{"num_hidden_layers": 14, "hidden_size": 384, "n_experts": 16, "experts_per_token": 2, "d_expert": 320, "d_shared_expert": 0, "hidden_act": "gelu", "moe_layers": [0, 1, 2, 3, 4, 5, 6, 7, 8, 9, 10, 11, 12, 13], "router_score": "softmax", "normalize_top_k": true, "routed_scale": 1.0, "balance_loss": 0.00831, "balance_bias": false, "init_std_router": 0.0201, "lr_router": 0.000533, "vocab_size": 16384, "norm": "layernorm", "norm_eps": 1e-05, "tie_word_embeddings": true, "optimizer": "muon_variant", "learning_rate": 0.0125, "beta1": 0.95, "max_grad_norm": 1.0, "batch_tokens": 65536, "max_seq_len": 768, "train_tokens": 372800000, "max_steps": 5689, "dataset": "wikipedia_en"}
Below are experts of layer 6 (counted from 0) of a mixture-of-experts language model. Rows are named router (the router's row for the expert), up (a neuron's input weights, with its number), down (a neuron's output weights, with its number) and show model dimensions 288-383. Each number is 50 + 12 x the weight over its row's rms, rounded and kept within 0 to 99.
After each expert's rows: "comes before" lists some tokens at least twice as common just after its tokens as in all text. This comes from a sample of Wikipedia text that the model never trained on. Tokens count by the router's weight.

# expert 0
router:54 51 59 40 45 51 51 46 55 56 50 33 56 52 50 59 41 55 55 64 54 41 40 52 56 45 35 50 69 37 23 48 38 46 54 33 45 38 35 35 47 43 59 56 45 53 64 71 40 49 27 43 58 53 63 46 45 52 38 39 70 48 62 55 57 47 66 52 53 43 41 48 55 45 47 74 72 57 40 43 69 66 39 68 39 34 56 71 72 43 66 42 51 56 38 42
up0:49 49 40 46 50 57 50 57 59 51 44 55 29 57 59 46 56 37 17 50 36 59 50 41 39 74 51 56 49 49 41 44 76 48 53 44 67 56 43 79 62 38 65 38 45 53 35 60 62 40 40 53 52 47 58 53 46 24 59 13 51 38 49 44 42 55 64 50 59 61 16 36 53 62 61 44 47 61 57 56 59 67 50 68 40 43 21 54 68 58 51 45 56 35 34 69
down0:56 55 37 58 46 51 54 42 35 49 48 65 28 72 65 49 44 60 56 41 46 55 58 71 40 53 21 51 52 52 51 67 26 35 46 50 33 34 26 52 69 49 69 65 29 52 68 42 50 48 56 51 59 52 47 84 43 76 45 37 46 59 51 45 55 47 60 29 68 65 43 54 29 42 45 53 63 47 46 49 43 29 50 80 63 61 62 43 78 65 42 66 59 65 68 48
up1:59 33 39 49 58 64 47 65 66 46 45 50 51 32 62 43 50 55 36 53 45 67 49 72 53 48 41 70 58 51 56 65 35 86 45 57 47 64 73 52 39 62 50 14 45 61 29 53 42 55 63 54 74 38 54 40 41 62 41 33 40 61 43 38 37 27 46 59 51 59 55 41 46 35 32 36 37 43 35 56 48 46 65 70 31 26 40 56 70 35 35 61 55 34 30 38
down1:48 49 40 41 45 12 38 87 44 39 71 38 33 66 55 36 47 66 53 62 64 25 65 43 53 43 48 39 23 77 41 44 50 40 31 24 54 45 20 67 52 47 55 60 58 65 66 56 48 43 52 48 42 54 53 43 53 47 63 63 64 38 51 47 44 57 68 61 53 40 43 45 39 67 39 54 52 33 49 50 62 66 51 32 48 38 47 52 50 33 42 44 39 57 58 44
up2:52 49 42 28 52 55 62 40 49 56 45 51 68 51 26 61 39 47 30 44 79 49 51 50 56 43 51 49 68 50 59 46 52 51 93 41 44 42 58 33 36 48 44 54 54 60 70 45 26 53 52 25 48 55 62 35 54 66 56 55 50 32 42 73 50 49 37 44 48 51 64 74 58 55 40 39 42 52 47 33 68 70 41 58 52 37 48 65 55 51 52 45 61 36 31 51
down2:69 72 60 44 39 70 40 40 48 54 52 52 59 54 61 49 37 64 49 45 29 56 55 58 43 57 41 44 68 35 51 56 41 42 35 27 72 68 39 53 37 43 75 49 35 59 57 51 63 55 53 48 50 54 39 49 67 53 75 35 34 45 48 35 37 47 39 50 59 59 58 44 57 44 62 39 49 80 43 52 61 47 25 55 44 64 56 71 62 18 55 55 35 49 37 48
comes before: " the", " a", " be", " he", " \"", " his"

# expert 13
router:58 52 61 48 29 71 67 33 43 60 58 30 47 49 62 52 57 62 50 65 64 48 57 56 55 59 77 45 64 41 48 57 33 68 64 45 54 71 53 57 31 58 25 46 50 29 41 45 52 49 47 66 35 44 68 53 27 61 39 69 69 40 30 67 52 44 55 58 54 47 63 71 55 47 56 55 47 58 47 59 29 66 58 38 61 63 64 43 60 59 69 35 52 30 53 41
up0:66 53 53 44 46 46 33 25 50 34 55 46 50 54 27 34 47 48 49 48 88 50 24 48 48 36 53 52 55 71 60 57 67 20 58 73 35 50 44 57 22 62 50 54 53 38 60 58 31 63 62 53 74 47 67 71 52 58 68 49 42 44 30 62 50 40 59 49 57 40 57 49 45 32 66 63 63 44 60 53 25 52 50 38 31 57 29 43 65 44 55 50 73 44 29 59
down0:44 70 49 40 56 50 52 57 52 36 47 58 39 29 51 54 63 48 36 56 62 65 48 64 56 61 59 40 38 56 44 53 40 65 55 47 63 38 42 62 60 56 51 70 34 58 46 47 83 47 62 37 33 49 50 36 58 75 46 41 53 37 61 38 45 32 68 43 45 52 37 52 48 30 39 36 58 60 51 64 39 46 45 42 38 48 65 34 55 60 37 47 63 44 75 61
up1:50 52 49 31 42 35 50 59 35 61 38 51 39 13 29 49 40 63 39 54 51 30 65 46 43 58 39 51 55 46 60 35 36 59 60 50 43 67 56 65 56 56 58 52 41 47 63 58 49 55 53 64 47 76 80 39 55 53 56 54 54 50 50 66 63 51 61 51 54 50 30 31 51 38 48 35 61 51 54 62 39 79 48 48 69 63 73 48 26 53 76 38 44 57 42 37
down1:59 62 50 70 52 44 57 56 53 72 49 60 15 52 59 66 61 68 37 39 61 49 42 52 65 43 27 54 45 35 41 63 42 43 52 57 39 48 62 53 52 79 53 51 59 49 46 45 28 62 62 53 44 37 64 38 36 31 51 32 60 37 26 56 47 60 45 44 36 42 53 43 44 47 46 47 74 51 58 60 63 47 47 74 41 47 48 52 27 62 43 36 53 63 28 52
up2:46 53 54 40 59 65 54 68 29 60 44 38 61 59 30 42 53 84 58 56 53 56 63 40 52 53 48 44 46 76 50 49 46 48 63 78 49 49 59 56 47 39 64 33 63 46 93 37 47 61 34 59 56 56 43 45 45 41 61 65 59 54 58 67 54 61 30 52 58 37 42 76 39 57 67 47 32 44 42 72 58 59 45 65 64 55 42 56 58 32 48 36 65 70 40 64
down2:44 39 41 47 47 45 51 48 48 36 56 55 49 31 58 58 71 41 45 53 54 64 46 45 43 42 44 65 69 58 57 61 63 56 74 24 52 37 55 38 69 47 61 57 30 68 43 60 47 68 44 58 56 38 43 48 36 73 54 64 17 73 41 45 59 66 43 64 40 32 79 52 37 23 72 61 59 41 44 38 51 52 36 39 58 43 38 35 36 72 57 54 46 60 46 62
comes before: "\n", " The", " In", " He", " It", " This"

# expert 7
router:50 55 55 49 55 58 39 45 46 40 52 55 55 48 74 61 30 52 70 62 63 53 39 36 50 33 57 29 43 45 57 52 72 59 56 59 52 42 60 65 49 73 40 48 31 54 47 50 64 40 51 46 65 47 46 58 64 49 73 25 47 16 24 44 56 36 46 64 41 81 37 28 35 49 55 46 37 56 47 55 48 50 43 46 35 49 45 31 59 41 49 74 40 30 39 47
up0:59 78 46 41 41 46 59 41 40 57 45 50 52 60 30 57 46 38 43 66 47 53 75 60 42 68 46 41 50 49 76 53 86 38 72 43 35 49 66 39 45 54 34 37 24 42 43 65 64 38 63 58 57 55 57 40 38 54 74 38 61 46 44 34 45 26 45 44 63 37 65 60 77 54 61 66 54 45 43 55 54 42 40 44 45 36 62 48 59 56 35 56 56 31 40 58
down0:57 35 79 65 54 58 60 29 59 49 58 30 40 58 53 61 48 70 46 44 55 46 41 38 40 44 64 42 33 61 56 39 55 32 62 50 46 58 38 46 55 56 42 55 35 56 73 74 42 49 33 56 58 49 56 47 49 46 48 36 40 55 37 54 33 41 50 40 49 39 13 43 52 61 53 49 56 69 51 51 66 67 41 46 45 54 58 50 68 47 67 52 41 53 40 78
up1:62 61 48 46 50 48 30 56 49 54 53 25 49 54 55 34 40 48 35 50 45 24 65 72 20 53 43 72 29 70 50 37 49 60 43 51 49 70 55 56 47 48 50 63 64 56 54 18 72 56 50 60 68 69 45 66 29 63 71 54 63 54 56 53 22 32 40 49 71 51 51 39 59 54 79 65 51 43 53 50 57 37 22 60 50 68 51 37 44 44 35 58 58 39 48 40
down1:60 31 43 71 44 32 42 44 46 35 32 53 50 43 53 64 49 56 64 56 44 38 39 68 52 31 34 39 34 31 64 37 54 55 51 51 37 53 55 41 67 51 55 49 31 56 59 37 53 41 51 33 45 32 73 52 44 43 59 59 59 55 41 42 54 52 40 49 46 55 46 63 52 60 64 45 32 62 48 54 64 49 43 31 76 52 55 58 71 53 62 55 59 44 52 40
up2:67 52 61 59 48 69 44 37 66 50 36 39 78 54 49 58 49 45 56 60 48 50 53 46 48 41 32 56 59 60 46 62 46 61 67 62 54 46 47 36 57 65 46 69 38 42 36 51 49 41 38 52 50 55 38 49 56 48 67 60 33 77 44 55 45 42 58 40 49 85 55 35 52 45 54 29 57 29 45 53 42 52 67 56 50 64 53 64 29 61 45 40 38 40 57 45
down2:57 64 32 26 36 53 68 63 72 57 62 24 69 62 55 64 60 53 51 45 28 50 39 54 54 57 63 55 70 47 48 37 27 55 47 29 58 55 48 56 56 52 79 31 27 36 53 54 45 47 31 55 48 41 48 50 56 43 47 53 47 46 46 49 35 52 47 50 60 54 46 23 47 48 46 29 41 54 52 41 39 55 65 55 58 67 37 66 34 44 51 64 42 70 49 55
comes before: " ", "\n", " —", " \"", " +", " No"

# expert 15
router:59 49 77 67 62 65 29 66 51 59 60 76 41 63 49 42 52 53 56 42 64 50 16 48 58 44 45 46 46 79 27 51 56 64 62 54 49 65 53 49 47 35 53 35 57 47 65 42 37 82 54 33 44 56 56 47 38 49 47 53 70 42 54 52 37 34 45 43 60 33 48 40 54 41 49 63 30 40 48 45 67 45 55 71 57 55 55 63 46 59 65 73 49 61 45 41
up0:57 45 28 64 52 49 54 47 35 62 56 48 52 46 37 49 64 30 49 42 49 38 48 72 65 68 66 66 44 71 47 67 73 30 57 55 69 62 24 40 48 56 62 28 70 51 47 69 62 52 58 38 62 69 73 45 43 60 45 57 52 56 38 65 27 45 48 39 50 55 43 40 62 27 43 38 54 60 63 70 46 60 64 54 61 57 45 50 48 55 47 54 50 62 33 45
down0:33 52 61 50 33 68 44 35 48 32 62 42 59 54 68 57 54 87 67 44 84 47 35 25 66 43 34 36 44 56 58 38 37 44 44 65 46 59 44 49 46 56 37 85 49 58 40 51 59 52 44 51 41 49 36 36 62 54 49 32 36 49 49 53 56 41 58 29 47 55 71 29 56 62 43 45 49 39 55 38 38 45 48 54 72 80 49 43 42 69 62 60 69 47 78 40
up1:70 44 39 72 54 35 42 60 32 46 18 44 74 58 79 53 76 56 49 68 57 60 37 42 57 41 37 24 55 56 32 64 61 59 57 50 64 08 54 54 46 59 49 60 57 53 47 51 39 57 48 70 57 46 50 47 41 46 56 25 44 59 47 50 47 53 74 48 45 60 38 56 35 39 78 42 66 56 42 48 51 53 59 55 51 68 58 70 21 57 52 49 57 63 56 43
down1:26 38 62 44 53 74 48 71 24 51 39 56 43 47 52 52 62 57 49 25 24 50 68 44 55 46 59 42 63 50 51 47 51 30 50 40 62 61 53 62 40 66 69 50 35 49 61 37 31 64 54 68 59 62 33 41 64 33 58 60 68 56 32 57 59 40 39 58 46 63 38 48 36 58 49 45 57 43 45 60 60 57 46 56 50 56 79 57 62 70 54 35 44 45 75 45
up2:58 22 45 42 50 49 83 52 17 46 34 41 50 47 39 54 71 40 54 44 59 34 56 90 66 40 66 63 52 44 54 57 60 46 83 61 69 63 60 48 66 58 60 35 60 47 57 59 50 65 57 62 64 52 57 44 59 62 28 32 56 44 36 25 45 51 48 55 61 39 41 49 34 31 65 58 52 69 67 84 53 45 52 38 48 41 55 51 47 24 53 70 35 44 59 46
down2:32 47 67 54 37 50 64 38 54 48 60 52 52 53 66 68 35 48 47 43 46 47 28 38 54 50 43 58 38 62 44 59 57 53 44 69 41 34 55 59 55 36 53 69 71 46 41 40 44 53 45 45 59 56 49 54 34 54 57 53 69 69 25 56 56 44 66 30 60 65 51 61 55 69 78 48 35 37 55 36 46 43 61 71 46 71 33 47 70 42 33 57 65 50 48 60
comes before: "0", " |", "–", "5", "8", "7"

# expert 11
router:54 57 51 68 41 52 59 45 48 59 53 50 46 35 36 43 61 48 52 53 51 53 63 49 37 37 46 54 40 52 79 38 32 46 53 56 40 38 42 55 81 50 48 51 46 37 45 41 62 56 63 78 53 45 40 59 42 46 63 26 42 64 36 39 51 55 45 25 37 40 58 35 68 34 62 43 56 37 65 35 24 71 48 26 33 40 60 45 61 47 67 35 59 53 56 81
up0:46 69 45 50 47 36 35 49 50 58 45 30 40 65 43 32 39 60 36 67 46 62 34 56 43 67 53 61 51 40 65 63 63 43 76 48 62 67 31 52 47 48 41 46 61 72 49 46 37 44 44 44 44 68 39 70 57 57 64 29 62 27 37 62 50 45 31 56 41 35 53 61 42 55 56 74 56 62 61 33 60 75 26 59 55 48 60 49 49 44 61 51 57 66 26 69
down0:31 43 37 45 31 55 66 53 50 70 47 46 67 50 35 50 40 60 59 47 30 31 61 52 49 54 33 40 63 41 45 52 20 27 60 68 35 40 53 58 40 31 68 50 42 82 44 50 47 29 63 56 54 53 58 51 33 34 78 86 62 61 29 67 51 53 32 44 43 47 40 49 53 57 74 51 48 34 40 50 44 51 49 54 59 50 66 66 56 43 58 47 39 48 48 43
up1:56 47 46 53 34 58 68 51 54 30 50 46 46 55 37 73 48 34 15 53 50 50 37 62 44 56 45 41 32 78 41 53 71 68 58 40 33 50 40 48 44 47 56 73 66 67 54 66 66 57 38 42 48 37 64 78 40 61 32 68 41 51 72 68 38 42 76 32 61 61 50 64 83 60 40 44 38 54 44 53 55 48 60 44 41 31 37 66 36 30 33 45 56 32 54 49
down1:55 48 52 45 76 06 59 46 46 61 60 62 46 52 45 43 26 48 67 76 44 52 54 74 41 48 57 46 57 28 48 68 69 44 52 61 68 66 45 45 47 66 38 48 39 45 72 57 47 60 49 44 51 53 63 78 90 42 40 38 55 43 58 58 46 53 72 52 56 60 60 32 60 47 63 22 49 59 53 58 58 35 59 47 63 53 42 40 57 55 38 73 55 53 52 39
up2:49 42 44 46 38 48 42 55 52 61 55 54 52 46 64 32 26 59 54 69 53 43 66 62 45 50 49 40 57 48 59 40 63 40 63 44 43 37 35 31 51 29 52 68 39 31 38 48 57 71 49 43 44 52 41 51 23 49 60 47 65 32 58 57 48 29 35 43 51 57 46 45 51 47 38 52 33 84 57 46 46 58 28 46 59 45 66 50 39 64 37 53 51 52 56 35
down2:49 40 49 54 36 41 43 55 42 67 55 41 50 50 55 71 28 61 60 53 48 49 56 22 38 51 38 65 50 63 59 43 29 66 46 31 50 47 59 57 36 45 37 42 55 35 34 59 47 48 71 19 39 52 52 57 37 48 37 56 71 51 36 54 75 70 45 25 49 43 68 41 37 42 47 53 66 32 50 27 44 55 53 45 58 62 35 49 48 34 33 44 32 42 51 58
comes before: "1", "2", "9", "0", "3", "8"

# expert 8
router:55 34 37 82 56 53 45 69 57 51 41 53 48 77 64 51 36 41 49 64 52 68 54 54 36 76 23 59 57 38 60 55 43 34 78 59 55 42 64 41 50 64 44 47 56 51 36 46 46 51 51 60 48 54 43 56 51 64 56 65 25 42 56 51 68 58 62 55 52 45 64 68 58 46 58 29 44 66 65 45 27 37 45 40 47 44 46 46 49 56 59 55 62 57 54 67
up0:38 71 50 44 75 48 56 55 54 51 51 90 75 75 71 39 50 36 45 34 43 56 63 43 62 28 32 47 46 52 63 66 67 36 40 66 64 52 45 59 54 37 54 39 51 52 38 31 64 43 63 56 47 61 46 55 59 50 53 50 40 52 45 28 50 51 40 46 39 28 57 39 51 41 69 48 56 68 49 47 75 42 51 65 59 53 30 79 40 47 49 77 56 53 54 53
down0:32 48 41 54 35 60 39 59 53 53 50 45 63 35 48 72 57 62 57 59 66 64 58 52 47 61 64 65 57 51 36 60 24 53 59 41 37 38 52 60 55 33 42 47 50 56 44 57 51 49 54 65 69 27 61 56 57 64 53 47 42 57 47 71 42 42 70 47 61 45 64 65 65 50 65 71 49 43 68 24 47 70 25 33 61 57 58 44 45 58 51 55 80 60 69 62
up1:60 45 57 36 32 53 43 57 69 75 32 32 38 28 58 45 53 58 54 51 42 45 42 35 66 39 49 37 53 52 43 57 53 60 42 57 51 28 65 54 62 46 43 51 56 42 39 46 55 25 33 68 48 50 37 47 44 44 42 45 50 39 56 50 52 48 41 61 80 35 50 41 54 71 21 64 42 40 57 33 52 66 40 48 62 41 41 34 56 53 36 56 44 53 59 50
down1:59 46 68 64 41 35 51 29 55 35 69 54 44 47 47 60 35 44 57 56 58 54 50 68 34 45 58 32 54 36 26 64 32 48 48 25 50 50 56 69 29 46 60 57 49 59 54 62 57 66 52 53 24 57 53 43 33 56 61 41 62 56 27 56 65 47 42 63 38 37 53 52 46 68 56 56 66 31 69 46 17 60 19 57 64 48 50 61 42 36 50 43 44 56 54 55
up2:52 28 47 49 49 60 51 65 56 40 38 36 57 35 52 57 45 35 44 58 44 54 34 59 42 53 34 40 59 32 63 48 43 56 73 60 64 28 40 43 68 73 33 69 38 46 27 49 79 47 37 38 76 56 90 33 32 51 56 48 66 40 71 59 51 20 48 45 40 48 59 45 49 42 39 60 63 45 35 44 53 34 59 48 49 55 44 62 58 58 27 45 68 57 57 26
down2:72 45 57 57 82 63 29 47 58 43 44 35 40 72 41 56 63 42 56 59 42 79 47 60 59 52 51 37 20 42 56 44 51 52 55 36 65 53 55 38 33 53 57 36 43 44 45 35 46 37 57 53 55 41 37 51 51 41 24 67 46 45 57 62 41 28 58 65 54 69 51 45 45 58 30 65 54 60 62 42 32 40 40 56 38 55 46 45 57 54 52 53 46 69 29 49
comes before: " a", " to", " in", " by", " the", " as"

# expert 2
router:56 64 40 59 43 60 41 44 49 67 63 41 48 55 51 46 48 42 38 53 28 39 63 44 32 53 46 60 39 68 37 66 50 51 43 65 48 57 60 40 37 30 50 35 45 55 27 45 57 57 28 31 42 51 52 50 55 49 48 42 39 66 31 52 47 55 26 44 52 50 39 59 59 61 52 43 36 36 45 47 42 51 56 69 44 54 38 49 37 41 44 31 55 49 47 72
up0:56 63 44 60 57 44 51 50 54 30 43 30 45 57 30 46 38 51 46 64 55 31 28 53 46 50 29 62 72 52 54 36 66 59 54 53 41 48 28 46 56 38 56 50 39 64 67 42 50 60 48 42 67 61 48 43 52 60 37 49 47 59 44 29 65 29 62 26 44 49 43 59 51 53 49 63 57 47 48 68 50 30 42 59 74 62 47 41 52 48 73 68 55 30 69 46
down0:40 53 32 51 59 62 69 75 38 56 32 74 37 34 47 51 40 44 58 51 40 64 60 47 73 45 63 53 46 48 68 48 47 45 55 51 59 60 23 48 70 63 41 43 51 42 62 59 51 52 67 46 59 36 48 32 31 40 45 27 33 68 75 34 47 30 39 58 55 54 52 51 66 77 56 46 54 50 50 31 72 41 52 84 50 58 66 74 34 33 41 52 59 52 47 65
up1:55 60 32 65 32 55 53 41 44 58 64 48 63 50 52 46 56 37 44 68 47 47 44 46 49 45 28 51 51 37 39 60 35 79 35 49 50 63 67 33 45 47 32 29 29 76 54 66 49 41 59 34 53 58 54 50 26 42 65 66 64 53 73 71 36 69 32 33 52 61 50 50 58 52 51 59 39 68 45 50 59 45 62 67 54 75 36 59 54 61 66 22 55 43 61 34
down1:49 45 50 48 44 63 53 32 48 48 75 41 59 44 49 61 43 56 60 42 52 55 27 40 42 27 54 43 57 37 51 31 38 64 72 33 26 60 42 31 62 57 38 54 71 69 52 73 66 47 60 53 59 68 52 52 56 37 42 53 81 51 50 47 41 43 39 66 50 74 61 61 40 56 25 49 56 58 76 42 44 52 46 38 25 55 58 44 53 60 66 43 55 58 58 56
up2:44 39 48 44 42 61 36 45 82 47 24 81 40 57 48 34 35 50 37 40 62 53 52 64 42 56 39 36 49 43 85 48 27 55 73 43 32 36 59 38 85 66 42 57 68 53 48 45 58 62 61 59 71 63 60 46 67 64 52 45 43 41 60 40 43 48 53 41 58 71 68 27 53 50 42 79 52 42 44 38 71 22 59 45 66 56 68 53 59 46 52 49 43 30 62 44
down2:55 41 58 58 45 54 48 67 48 43 49 39 50 59 62 58 45 59 65 36 68 53 38 49 63 61 62 47 54 62 23 51 60 61 34 30 57 60 43 42 40 54 79 47 37 25 66 23 44 69 42 52 52 41 39 60 35 29 42 68 44 72 56 53 43 50 60 55 52 55 55 39 40 62 57 42 63 56 49 41 28 48 53 43 46 46 61 53 54 54 52 66 57 42 30 46
comes before: ",", " |", " (", "'", " and", ";"

# expert 1
router:54 47 45 48 53 37 62 43 48 25 54 43 53 58 43 45 45 62 62 49 49 46 64 58 62 64 34 54 42 50 53 62 44 46 38 64 45 48 53 46 43 23 68 61 35 75 36 60 53 47 54 29 52 51 49 50 50 53 51 61 59 43 56 61 46 42 60 57 57 34 69 57 37 45 52 68 59 51 48 59 57 50 43 49 53 37 31 57 27 30 42 45 38 69 48 56
up0:34 38 42 51 55 39 40 58 39 40 54 80 61 34 60 50 40 74 53 70 66 63 66 59 73 64 65 52 54 64 57 55 91 50 44 32 54 47 59 45 48 49 43 50 26 73 58 53 66 36 44 55 58 30 52 38 49 67 57 49 62 54 51 49 36 63 47 60 48 49 49 52 59 43 51 45 66 50 42 83 39 35 31 71 51 28 26 41 69 52 53 42 61 39 32 37
down0:68 50 55 57 39 46 52 53 62 40 69 51 44 60 31 70 37 53 39 61 48 50 40 37 52 44 69 62 30 59 42 54 39 59 63 70 76 81 46 54 56 57 40 57 34 59 41 59 47 48 49 56 46 53 78 54 57 45 47 51 60 46 66 19 42 67 56 47 53 43 56 47 25 48 39 32 44 74 21 53 41 50 48 38 46 46 43 57 46 60 27 63 60 53 55 54
up1:48 56 29 51 55 53 55 43 37 45 64 53 71 48 36 33 37 49 53 43 55 52 53 13 50 33 36 37 62 39 39 51 37 62 58 42 29 73 61 78 48 83 63 45 80 42 39 65 53 27 69 47 49 46 70 55 84 48 46 44 56 52 58 62 38 41 53 58 40 51 35 52 34 38 66 55 24 67 52 23 43 57 59 47 45 62 46 61 45 46 59 58 44 52 27 63
down1:53 39 40 51 52 43 46 37 49 67 40 39 53 20 46 68 51 37 60 43 41 58 39 74 36 63 24 43 58 50 51 50 62 45 43 37 40 40 38 40 37 56 41 42 54 47 52 89 27 48 67 37 36 48 57 26 35 39 55 82 67 44 54 47 70 61 48 46 23 73 42 67 55 73 45 63 58 46 41 64 53 41 49 38 38 50 58 26 65 60 67 53 55 75 58 48
up2:41 36 61 71 35 39 55 55 42 67 47 50 65 40 42 45 58 48 38 79 33 56 42 53 53 48 61 67 46 46 38 39 41 73 70 57 55 62 53 46 51 47 40 46 76 47 41 60 69 88 49 64 59 45 26 30 65 40 50 62 39 32 57 37 45 38 47 68 53 25 79 18 70 58 34 44 35 51 27 64 45 40 49 44 56 33 44 44 48 19 49 47 55 40 39 92
down2:61 27 61 35 48 75 52 51 51 38 67 38 30 60 54 42 52 71 36 63 51 39 54 52 74 42 45 66 42 59 56 32 56 51 43 61 28 59 46 27 40 80 57 50 49 57 49 46 57 47 29 52 34 24 43 38 44 61 66 59 34 61 48 69 53 51 58 77 51 71 58 44 60 35 60 44 61 44 27 40 64 63 54 38 40 56 49 57 52 26 75 59 44 46 53 49
comes before: "|", "-", "\n", "s", "==", "The"

# expert 6
router:40 70 47 59 49 56 59 64 66 46 61 43 49 61 39 34 58 48 57 57 56 36 19 48 51 56 56 45 44 53 73 52 69 42 62 46 56 49 52 49 67 73 57 32 56 55 37 56 50 43 35 54 38 52 55 37 59 49 51 53 54 58 44 52 40 42 34 53 67 59 60 53 39 53 54 44 51 51 51 57 52 68 64 50 52 65 53 62 54 50 43 45 44 47 40 42
up0:46 60 44 77 15 40 47 38 34 54 51 54 71 33 55 56 46 60 47 45 40 53 47 55 63 62 48 29 43 46 54 45 61 61 42 55 46 39 30 36 58 34 62 54 53 47 28 51 75 53 58 47 52 45 65 56 40 87 56 34 62 55 77 51 33 39 34 50 44 65 63 43 32 43 53 63 46 69 74 54 54 50 55 55 22 46 62 52 55 57 46 32 51 53 35 43
down0:29 58 42 53 40 46 45 43 32 44 52 28 59 39 57 52 68 33 50 54 34 35 24 35 55 78 21 51 54 54 60 56 48 35 53 37 43 69 52 29 62 54 42 43 45 27 60 51 71 53 47 61 66 38 51 46 49 61 58 55 52 63 34 61 41 43 45 53 43 50 62 72 53 49 34 62 45 41 43 50 32 31 26 26 57 28 72 40 66 45 56 51 47 58 33 54
up1:58 65 44 75 48 36 59 36 64 45 31 52 57 37 54 65 47 65 51 48 69 56 89 66 55 43 36 47 37 50 63 50 33 72 51 50 44 65 58 49 41 42 29 66 52 13 44 41 51 37 40 47 57 40 47 38 54 40 40 55 49 64 54 71 64 50 61 38 32 61 42 62 48 58 69 43 65 42 45 46 39 83 45 43 51 59 45 55 39 49 41 49 28 48 46 65
down1:49 49 46 65 63 25 34 65 46 58 37 49 38 59 66 56 39 55 51 55 66 64 27 57 27 30 53 52 20 52 45 54 61 45 45 43 24 59 23 58 47 49 31 47 41 53 50 46 59 25 54 55 31 55 38 39 60 47 51 34 50 55 57 42 36 57 59 65 36 36 53 54 51 50 65 37 63 51 40 46 46 76 49 29 61 46 72 35 53 43 39 35 42 55 59 57
up2:46 58 42 50 72 55 50 49 57 49 14 47 44 44 44 43 50 51 77 50 58 48 81 50 42 53 51 55 60 64 48 47 42 53 80 55 54 44 65 52 47 49 54 53 36 43 36 34 40 28 57 64 57 54 35 59 62 36 63 61 58 60 50 63 63 39 54 48 54 57 57 50 55 45 52 62 58 58 47 59 49 54 37 39 51 47 59 41 55 64 23 40 60 54 42 56
down2:77 41 48 74 51 31 56 71 75 71 50 60 34 40 49 57 42 56 50 52 55 63 19 64 50 40 53 48 50 69 52 54 55 45 50 50 44 56 49 56 43 57 23 29 42 51 63 65 50 45 46 39 39 49 42 35 63 52 45 55 44 35 34 66 53 45 48 32 50 52 51 73 31 42 63 37 37 38 43 38 34 46 55 46 63 61 61 72 55 67 53 76 51 59 45 41
comes before: " of", ",", ".", " in", " and", " for"

# expert 5
router:40 55 52 38 37 28 51 51 50 50 60 54 41 46 48 51 64 57 60 43 42 50 37 56 78 49 49 24 53 49 27 60 50 34 36 34 32 38 52 52 40 56 61 67 52 62 66 52 34 42 50 62 54 38 58 69 55 49 25 58 57 47 68 49 61 36 56 50 53 46 44 61 45 53 43 45 74 41 63 54 69 38 29 47 53 69 48 27 41 56 56 66 58 45 64 64
up0:46 60 47 45 47 54 23 55 57 45 96 48 49 27 55 40 54 68 49 42 44 56 45 40 66 53 54 68 64 50 53 44 59 32 33 32 38 55 60 37 43 33 50 68 52 54 52 46 37 47 63 64 58 71 53 36 39 64 39 50 60 48 49 54 49 61 35 37 44 39 22 57 32 47 35 52 53 43 49 56 51 35 35 50 48 39 34 50 45 53 42 41 59 18 65 60
down0:44 60 69 46 44 62 43 68 63 64 56 50 38 54 71 46 54 51 69 66 44 47 46 50 30 40 63 58 51 38 72 50 49 53 69 31 46 42 48 57 54 67 70 49 34 65 36 46 37 32 58 60 41 51 32 55 46 49 52 57 44 51 52 63 41 63 69 73 52 56 67 50 40 66 64 34 67 70 46 55 39 62 76 60 44 41 50 37 44 36 60 62 64 62 41 48
up1:58 52 67 55 51 50 46 73 70 55 41 30 32 47 42 26 72 29 56 46 49 29 68 66 40 52 52 33 54 42 54 53 53 82 56 30 52 67 59 53 42 30 48 38 75 29 41 34 68 33 54 40 42 53 72 48 47 12 41 67 57 51 50 66 65 24 55 43 60 54 46 29 48 54 57 48 48 63 50 52 65 69 35 64 73 74 40 44 58 42 51 66 51 39 56 52
down1:64 53 60 39 64 54 59 49 31 49 35 45 69 67 36 57 62 48 35 69 53 55 52 49 27 55 49 63 45 52 40 23 70 53 42 55 42 60 50 51 55 49 70 40 57 57 43 45 33 66 40 52 50 40 47 49 64 56 73 63 72 29 41 39 35 35 39 45 35 44 43 49 47 49 48 46 63 66 41 42 59 21 55 50 59 42 45 48 43 29 41 58 34 43 56 41
up2:49 46 43 37 52 32 64 38 36 29 24 61 52 53 54 47 51 56 57 66 47 50 47 49 58 44 50 22 44 50 57 43 54 52 97 22 54 59 52 26 61 40 50 52 47 43 70 61 40 28 53 52 69 53 66 27 56 68 60 31 74 46 41 48 36 62 61 58 52 43 71 22 32 46 58 44 59 62 58 46 52 44 66 63 47 66 36 52 52 54 36 62 39 49 57 65
down2:37 30 56 46 93 23 51 29 36 44 38 49 39 49 48 42 44 41 53 50 55 66 51 56 33 52 50 39 56 41 49 53 45 44 58 67 49 54 52 49 51 52 34 56 52 30 40 48 70 51 48 53 64 48 49 35 56 39 57 35 44 48 70 68 78 51 38 37 53 33 42 53 21 56 55 57 33 52 53 63 61 39 36 66 35 76 27 52 47 36 47 70 42 63 39 42
comes before: " the", " ", " to", " a", " in", " his"